config.yaml
d_shared_expert: 0
moe_layers: [0, 1, 2, 3, 4, 5, 6, 7, 8, 9, 10, 11]
max_seq_len: 512
Below are experts of layer 7 (counted from 0) of a mixture-of-experts language model. Rows are named router (the router's row for the expert) and show model dimensions 0-159. Each number is 128 + 24 x the weight over its row's rms, rounded and kept within 0 to 255. Numbers have three digits each.
After each expert's rows: "comes after" lists some tokens at least twice as common just before its tokens as in all text; "gets" lists some tokens that make up at least twice as much of what it gets as of all text. This comes from a sample of Wikipedia text that the model never trained on. Tokens count by the router's weight.

# expert 79
router:119071115092136097136083136127152105149121087108129150127097130125133168153094128074142098111129153165125162120126084182186133128125118154098126135127196128143124150135087121173138139133142121130118089111116138153110112128119094101119129106111106152150149134123137124115098134114149110115176142100084131153086122126129085101123096108103150110145115114093120116126127114094123157134106113138125101126088114142132138126111150194130148131179159154134118147104167143120183146155140127
comes after: ",", "s", ")", "\"", " well", " 1"
gets: ",", " and", " or", " but", ";", " while"

# expert 117
router:119101106133128124116110159130080132144127111106130104165072124137134171102127131167155144124106090121122122120103137078102190148160121098136124106145100138102120141096112146131126161116130127099112114162135133111087101137118127098116089110129125131104109121161150081131111105134138150098116134128150132119127111112114106093122098090111144204113114080108107128150077145162112121137121129115140096150176144133156113128128118203132129137137134142092117123098124150155127153047132127
comes after: ".", " |", "|", "=", ")", "\n\n"
gets: "\n", "\n\n", "-", "=", "  ", "\n "

# expert 2
router:121082142140131138125102088139158132121121183108113139119092149110099110105157146139126150166103117111122118147133090129136143129141095140165113113143185125107123119149103104132109156157119098117133082113139118122075135135108064139127140127144160151103133179112146116106133162126134103151112107082115144064085121107140127118146111093143173173117156088099099134148126100127112118124099154123128112096128169127162163153154171108093132136126132166143116159114127136094119110085161119
comes after: "-", ".", "–", " 3", " 2", " 1"
gets: ".", "|", "–", "-", "%", ","

# expert 46
router:126065088102120101138089124122173122167129079135159139114140108141157147121139097104117116110134127152137159096126108191157119149089172140113133120144140125168135157159102129116157128142119114158119126119143111140141099116130128116138106109160112106123156127153112142161122133089161081097146181101086115139078130167138132157121134097106160118084117115115141113120140137101105152155121089180127101145076102126130139129122128152164170104158167129123099109140146135147164150140142140
comes after: ",", "s", ")", " such", " well", "\""
gets: ",", " and", " or", ";", " &", " but"

# expert 44
router:168149173153138129104136120116091164167109136113160151116177141131139104136132123109143147185091142131119146152160166090105152144120131120162114127125075114148114115152153105112106125098101102120123128087134127119107113113076145114123150110114115117101180098152163181105121130135155134154100134147154089141108153174129153161134119117140126087140126111095133125149137123121147110157119091129134122122127115069151123114147163084116134141116158161174105183101158164134142124106102140
comes after: " in", " of", " the", "'", " to", " from"
gets: " the", " a", " his", " of", " this", " to"

# expert 88
router:158168142109138148134148134124131075154142111116129134109100096106069137082105171094082132167159124124157108110129139132126144112132135172112145088105121117127115124167088128118127141092131116142115119119159104069176111167132131137129164105145147119097162099136140135141107137094170124125113168150139120151124109093101133111155129142137123131153124176168172106140135126159173117111132161134125089110139122166116125140097117117079101153116157151086107099123177159147112112137145136
comes after: "-", " |", "|", " 0", " served", " 1"
gets: "  ", " as", "-", "\n\n", " was", "="

# expert 86
router:102103128091141109100147131153108169100159092078155127141121159131104141117062107144157135144117153128123104148102134075117111153137091121113113124125180129129171140090112103121104122102103167141141086131145105140116094131139139146134096152126109121122144147141123110157109132116141149135180118126128116107119130144153154140106115131125128171085093122117098143169168124155125164139111134138083119068129155185116127148087120202115116164139128112158135135118138089132149141152125107
comes after: " |", "|", ";", "–", "/", " Team"
gets: " |", "  ", ")", ";", " 1", " —"

# expert 91
router:101185118128110088126130135114136101123113159140114163115123141113130156135113148124149134150141129137182123130151124073106148134110187103122163122128076112128127132142170119071110131120136095158110155155115118126122131149131091111096128122113122125125151163121129075154166128108114093143110156130131120112151095166154198141097172113127118071081155141177144117156105140131134130130086117136116124138135141126130163161116143114143125120135153131149119112114118107123192117178157166
comes after: " of", "'", " in", ".", " to", " on"
gets: " the", " The", "The", " his", "s", " its"

# expert 24
router:136144088137111076164080084131102171140094165162066178128090143148114134133175090109155136136117173108103164092136140114126109112126149122137128138148156155096160142119121160088118123134111106146124164142104126127135132090151110115145098119142115129117116175140090109136117093136089089140099131107137160151154113140141184126111119141116125138147103141161153158111096110120111102154107134142091090115143161150116138155136133106110163124153144123106134147107122147096121145157122175
comes after: ".", " with", " as", " by", " for", " a"
gets: " the", " The", " an", ",", "The", "ti"

# expert 110
router:139136140163164149082124072121148117175126138124118138092120144105116149078094123136115129157120071100156096126171133151112135139105136159149138146156153112140121122141174152114136136126105125127129100121090161123129129173133103060108098128114121131153135169179137117115139107151126160138158174121112092200164118106091120095147112163132103133140117089099142111139138112141084115149129120118127091123116124123117161141134128120160121128139111096126098168100075128148120111106107123
comes after: ".", ",", "=", " that", " The", " It"
gets: "\n\n", ".", " he", " He", " was", " it"

# expert 100
router:113109159140131115167172100143167139165151095120128162129196117111103131092115133069155126123093128134104143120171149099118159115131135111120131099136157106129100124147076150068142153155105125175111128121098165091130129103142133086119108116143176123140144112130139129112109121128136173128127146125092143102124107140113110069145113171165126097081138120132124145120168168127162117132146150137153117149107127106106122114180102096113134105153116147151126140085140144139107140143117100
comes after: " |", "|", "\n", "  ", ")", " 1"
gets: " |", "|", ":", ";", " 2", " 1"

# expert 93
router:139167103090137126133096125130147125143116142125152161111114142130139147137104128092127130104118126113125113111122152183109159136141109149076161098102145147125129107163178155100157086118130160110132087124142136115130126082159144098163114120183118137163145169145161134121114116157099109132138116181128100098061074104125163167162132165130141089097137097100140118132161137104141120154108122150118149133117172158165151146121146101128122113112146166107125133137131164093117122166128118
comes after: ".", " |", ":", ",", " 1", " ("
gets: ".", "0", "5", "2", " 1", "1"

# expert 90
router:107128107174151132123137135143096095113115151123151129081136110099118090131151128077124169104105156155146105129140154141116087134142114168098184108117134082141125128161148134108102149164133112172119132172111134141110095133133138134146100135175119132158150149124132144160169149119112139136116138086122121096131163176158144093085115140166109115112126106105146100100149095107117142151139132103160091112135114171144114168113108103155149071130174137119122100125138112173139114155149115
comes after: " |", "|", "-", " (", "–", "°"
gets: "=", " 3", " 2", " 18", " 1", " 4"

# expert 5
router:136091131133141109118137115193103094136088097123096091118081110117123129108157147149158109137148097145111126141125133078115127145109101146115127107134126117100091061119150138106126136131112155131115152110154182174135138170095110108123117149122129171160153139098125143118069157133099110130116140117122137095114145163159085100135087127114160190125116078117136148115097130139116128113117175129137114088136107143102120122145155150144146168108137118103137164137109163113086121109147129
comes after: " |", "|", "  ", " 0", ":", "-"
gets: " |", "|", "\n", "–", "19", ";"

# expert 32
router:104121120094147147149128085112091174128145118110161097094138115123118098117128147135172129128112068148107102117078124121148106072113145166147132128139137126102145142135138151104171122128095135098106102124141155120135137109165111152112120160099161139103139145094178111122107134138102125120097122155092124086143138174149141134111144147149099158162103117147134115125113101084152093130127192178119108112141116083128109133091123201121161105106137124086112114113126112107143128120129131
comes after: " the", " his", " in", " this", " their", " a"
gets: "s", " years", " time", "'", " year", " season"

# expert 85
router:131115094100137132123093100126103096108150083141116124154142129128120137119102156105116134141146128139099141130087157081092121105137109074132155135077123144119145109103090166126105142096142120107127142140137204106117132155140113090142132155137148087121111133181139169122122130107134180102124149115112148136178122119095100133122093103112128176145179084125121145106091088140130144163144117079164127128116164157119170137144127139097138143108126154111135101093094133110110142115147139
comes after: " |", "\n\n", "|", " to", " with", " has"
gets: "  ", "\n", "=", "\n\n", " a", " to"

# expert 4
router:142147132111136149101130125158124084159113113090146083079137118139121124134122093163118104139116134116148121137142109105096166124119149132121140163077135165108151127103169134127154150142135089120159137116124096117120108149122155157080111169122101139108067118126117094147185091142175118121140161090168125096103141171137161094114150160104134143151134136123148142124125131093097151105147105109117090123113105153108147142114112121148184114119111096126126128156074133087114097120092143
comes after: ",", ".", " (", "  ", ")", ";"
gets: ")", "–", "\"", " (", " —", " \""

# expert 18
router:157106147078141112109145135156118133121124127124105105166134119101111130155121092148124116128132102140110117151137103053132164116143106133140129112138160115096108103096149125150141094121113136133109125108164149128107124109115112124153074116098090135105121114122121152165089116113138144116115125121126121126107137137091096154132152124074137177169137151138150139081092133067108130097149094170148097188154132147138141114114100188118115137121094135117109095130061139099145115121094118
comes after: "  ", " 0", "%", ")", " 1", "0"
gets: " |", "|", ";", ")", "\"", "  "

# expert 39
router:092108104155130120140150125128104140107167139133111123080160155125153089116128102110161109138117128137124105165162157181151071132142171113112164089137179116135113141151166129161082099111110089145094109127162122144096129129099158178132106110143147137109135115121142133114128123144100106146108142113116146110136159188132113111131127168117118109084120135129139132149133107162107174142114102113130140156135075153146143117117091134145107151098094133146135144115118087078165138100143166
comes after: ",", ".", " that", " The", " it", " he"
gets: ".", ",", " that", " which", " to", " is"

# expert 99
router:123126105122149135116123107130109137103131099140099135110109192079144154187121093104153137072124118090123098127129138068103117128142129118106130139142116118084122097124122128177095100131119130092119152108153142156154152104110091130120082100100131114151134126150091121110086167100132159100145100127088148121120120133073090099126087149149128179133099114110116135118112122107128095118118151109159125127131128152115136094117112202134096106133118117106147110133121130115176119115095105
comes after: "=", ".", "s", " =", ")", "\""
gets: ".", ",", "=", "\n\n", " that", "'"

# expert 59
router:124149163108095113141088134125112128156141161100135153151147126104112156116137132081110089186113091149142154160143106068133159110142125092167111128119157126133101152099141136099124152147101153131136111127136188135083111155139091145120148137115149144099141136159129144131130133133115095121111097113154166123165124112140115079133137057099154123170127148103112131139143160127116097144108114105151101157151119117151095147129089126090117172180148145115100148131135105162125142141091113
comes after: "\n", " of", "  ", "-", " in", " on"
gets: " the", " |", "|", "-", ";", "The"

# expert 40
router:090135091154070134160107135176139111103125114144147093121148110101106130117150112195167127158120139114146119142093110100111151137112124104121136116132094116129123169067159128118141110135122160120083104143124136151081115094110160105089143161109101145123149087122122131128126131079105122128143169086164091155135156134098076128100106098114138173146101121106141153092125167155101133140134125148123106115154131110146131086150126130141135138129115157110118128113100133122131141105073167
comes after: " |", "|", ")", "  ", ";", " information"
gets: "\n", " |", "|", " dis", "In", " After"

# expert 62
router:146134131127152158145107085107111105153158125089143129112144144124086151140130147133144046124153158103120191112071113141122087169124126155147101134160158131141123093125092104122107180125116113126116128151103149065137113103153150102112114143163156166124124104132138111120108121118108113143123107155127139139079144161104138108105121160148125125124158112184158118138147145124091151134129151100129093126078121134132135131122122057092124162132149145150135124114161151152128106117123137
comes after: "\n", " |", " (", "=", " 1", " 0"
gets: " |", "–", ",", "-", " (", "|"

# expert 127
router:131153152161131093152154144124160184088150116096124120170111122117143165110125116114111150140121177115112126101098136133137115134151181111117096156118101132132126123126117128107107087171119129081152157123102145120163123141157128108116139127112112141157133124099164160118101093132128145118147120135144091145164085143106105174145128162109099086129122098145151112154141123077128158177121131190161103131135127177125110118182137082109153133145094091156128128164112138123113147132099122
comes after: "-", " a", " is", " with", " as", " •"
gets: " a", " an", " this", " A", ":", "A"

# expert 11
router:130114127113141133102146169107125128124119133145129102106157141139135121136146112138140110117084053111120152153086133081113167123111120107089167168113129123105151123111119196155138142130133135112116151144162118094146146095097134090112144107125130143147115118155147156079151151116115156123169103107114154100126108137138139096131102178117117139165131144148141143126120094129121075103110131127183117118131128102127136150117086208161114134144183089102137137150154123122127128155093106
comes after: "\n", ".", ")", "s", "\"", "\n "
gets: ".", "-", " |", "|", ":", "\n\n"

# expert 6
router:144096179121112123148108108128097126159128108110127133142100130158090138093115170149161172155115102105140114098125122123126139186135118179108101129148133122135119135120094161122101141091120153086129120126120127136119103166104134119122148118170146122152130079152122148128138129153106160139125109114104170145111129080069123135203118102125169161137152148093111115162101124136123149129113121111079109116167139144109152105168160160094100144110114099126117127115118152095158146087148109
comes after: ".", "=", "-", "|", " was", " It"
gets: "\n\n", " was", "\n", "  ", " is", "-"

# expert 115
router:159143148106103126161155080134112177107154132111139089150152127108139129095158176110154092133129142134132075068131126104142124128144132116072138101106114097140139125153124159141163125165134112121115161116134112136137170104105138122077134153146149116122119137115162122116145108106122105106168112124116160059079114172148140124133121136130122089121132131119124118159111158099140144125104122102132119138115155111142143171132074170110122142142120077131139159137144174111100141145172167
comes after: "\n", ")", "'", "\"", " by", " Succeeded"
gets: "-", " |", ":", " \"", ",", "|"

# expert 78
router:113135170130157147110123147109097131092181134104159144138149126096135096128111126147125109166076179107185120126104135134115089186125158168128144129105102156137094164119129110135130101100105146121146151113188100116087116100134121153114125115107116143104186173132091120149135109123115140120156152149119143178104113151150133169136154152124128107100147144094100091115152129166144147155122140132090110115115147123139128127111137100130154131139136123151118090102109077179146130148138123
comes after: "=", "\n\n", "'", " that", " The", " Team"
gets: "=", " |", " the", "|", " its", "\n\n"

# expert 67
router:143116118104109199101163174153104104117115148178165120130097100172140138132114112133122137115135098168144156114110079079104121151134083126122105134131122075109112110091132128159129145149124146163154124145121173143099108140146131119120134156119136134136127153111135135134171111137138132107089182106135139062098161127140096103148121158115144156137118119157137113144161141111117119118120128184136100135175136132161166108127109171133086121134123126161089128112138089120105121160113123
comes after: " |", "|", ",", "–", ";", " "
gets: ")", " 2", " 1", " 3", " 4", " 5"

# expert 50
router:062125116135151120164164161155180151175111113128137123134133126162108117137128103117128124118081122155140127089106150140112119103111122137121124150133106079117138101088195107162116124121079126118099166145158127102163105163142090089142102129104097091122116171134139136158154137147148142106134131144143097123122135164140187125113142113148137092178151158104127097120103123153128141120109115113097113127121134134115104136170140143139111142159138151126098156083117154126162111178109101
comes after: "=", " of", " =", " in", "\n\n", " from"
gets: " the", "=", "The", " The", "\n\n", " man"

# expert 38
router:117133116112151139114141122142118128117107126090083115146123159141167096158130118135163103112143149155114133097115125076116166125163145150134136154125119115081167113133131144138130127097128129104093162131133154101108126123143105118137118122132143152154111148127095133115155128104129120038124123169112151131082117099113142105114133117134148198104130106093087113158121139152144112156119143113143104148136124095153136163160139195108136153168160137068103117160124109117107133096086085
comes after: "=", "\n\n", " =", ")", "|", "  "
gets: "=", "\n", "-", "|", "\n\n", ":"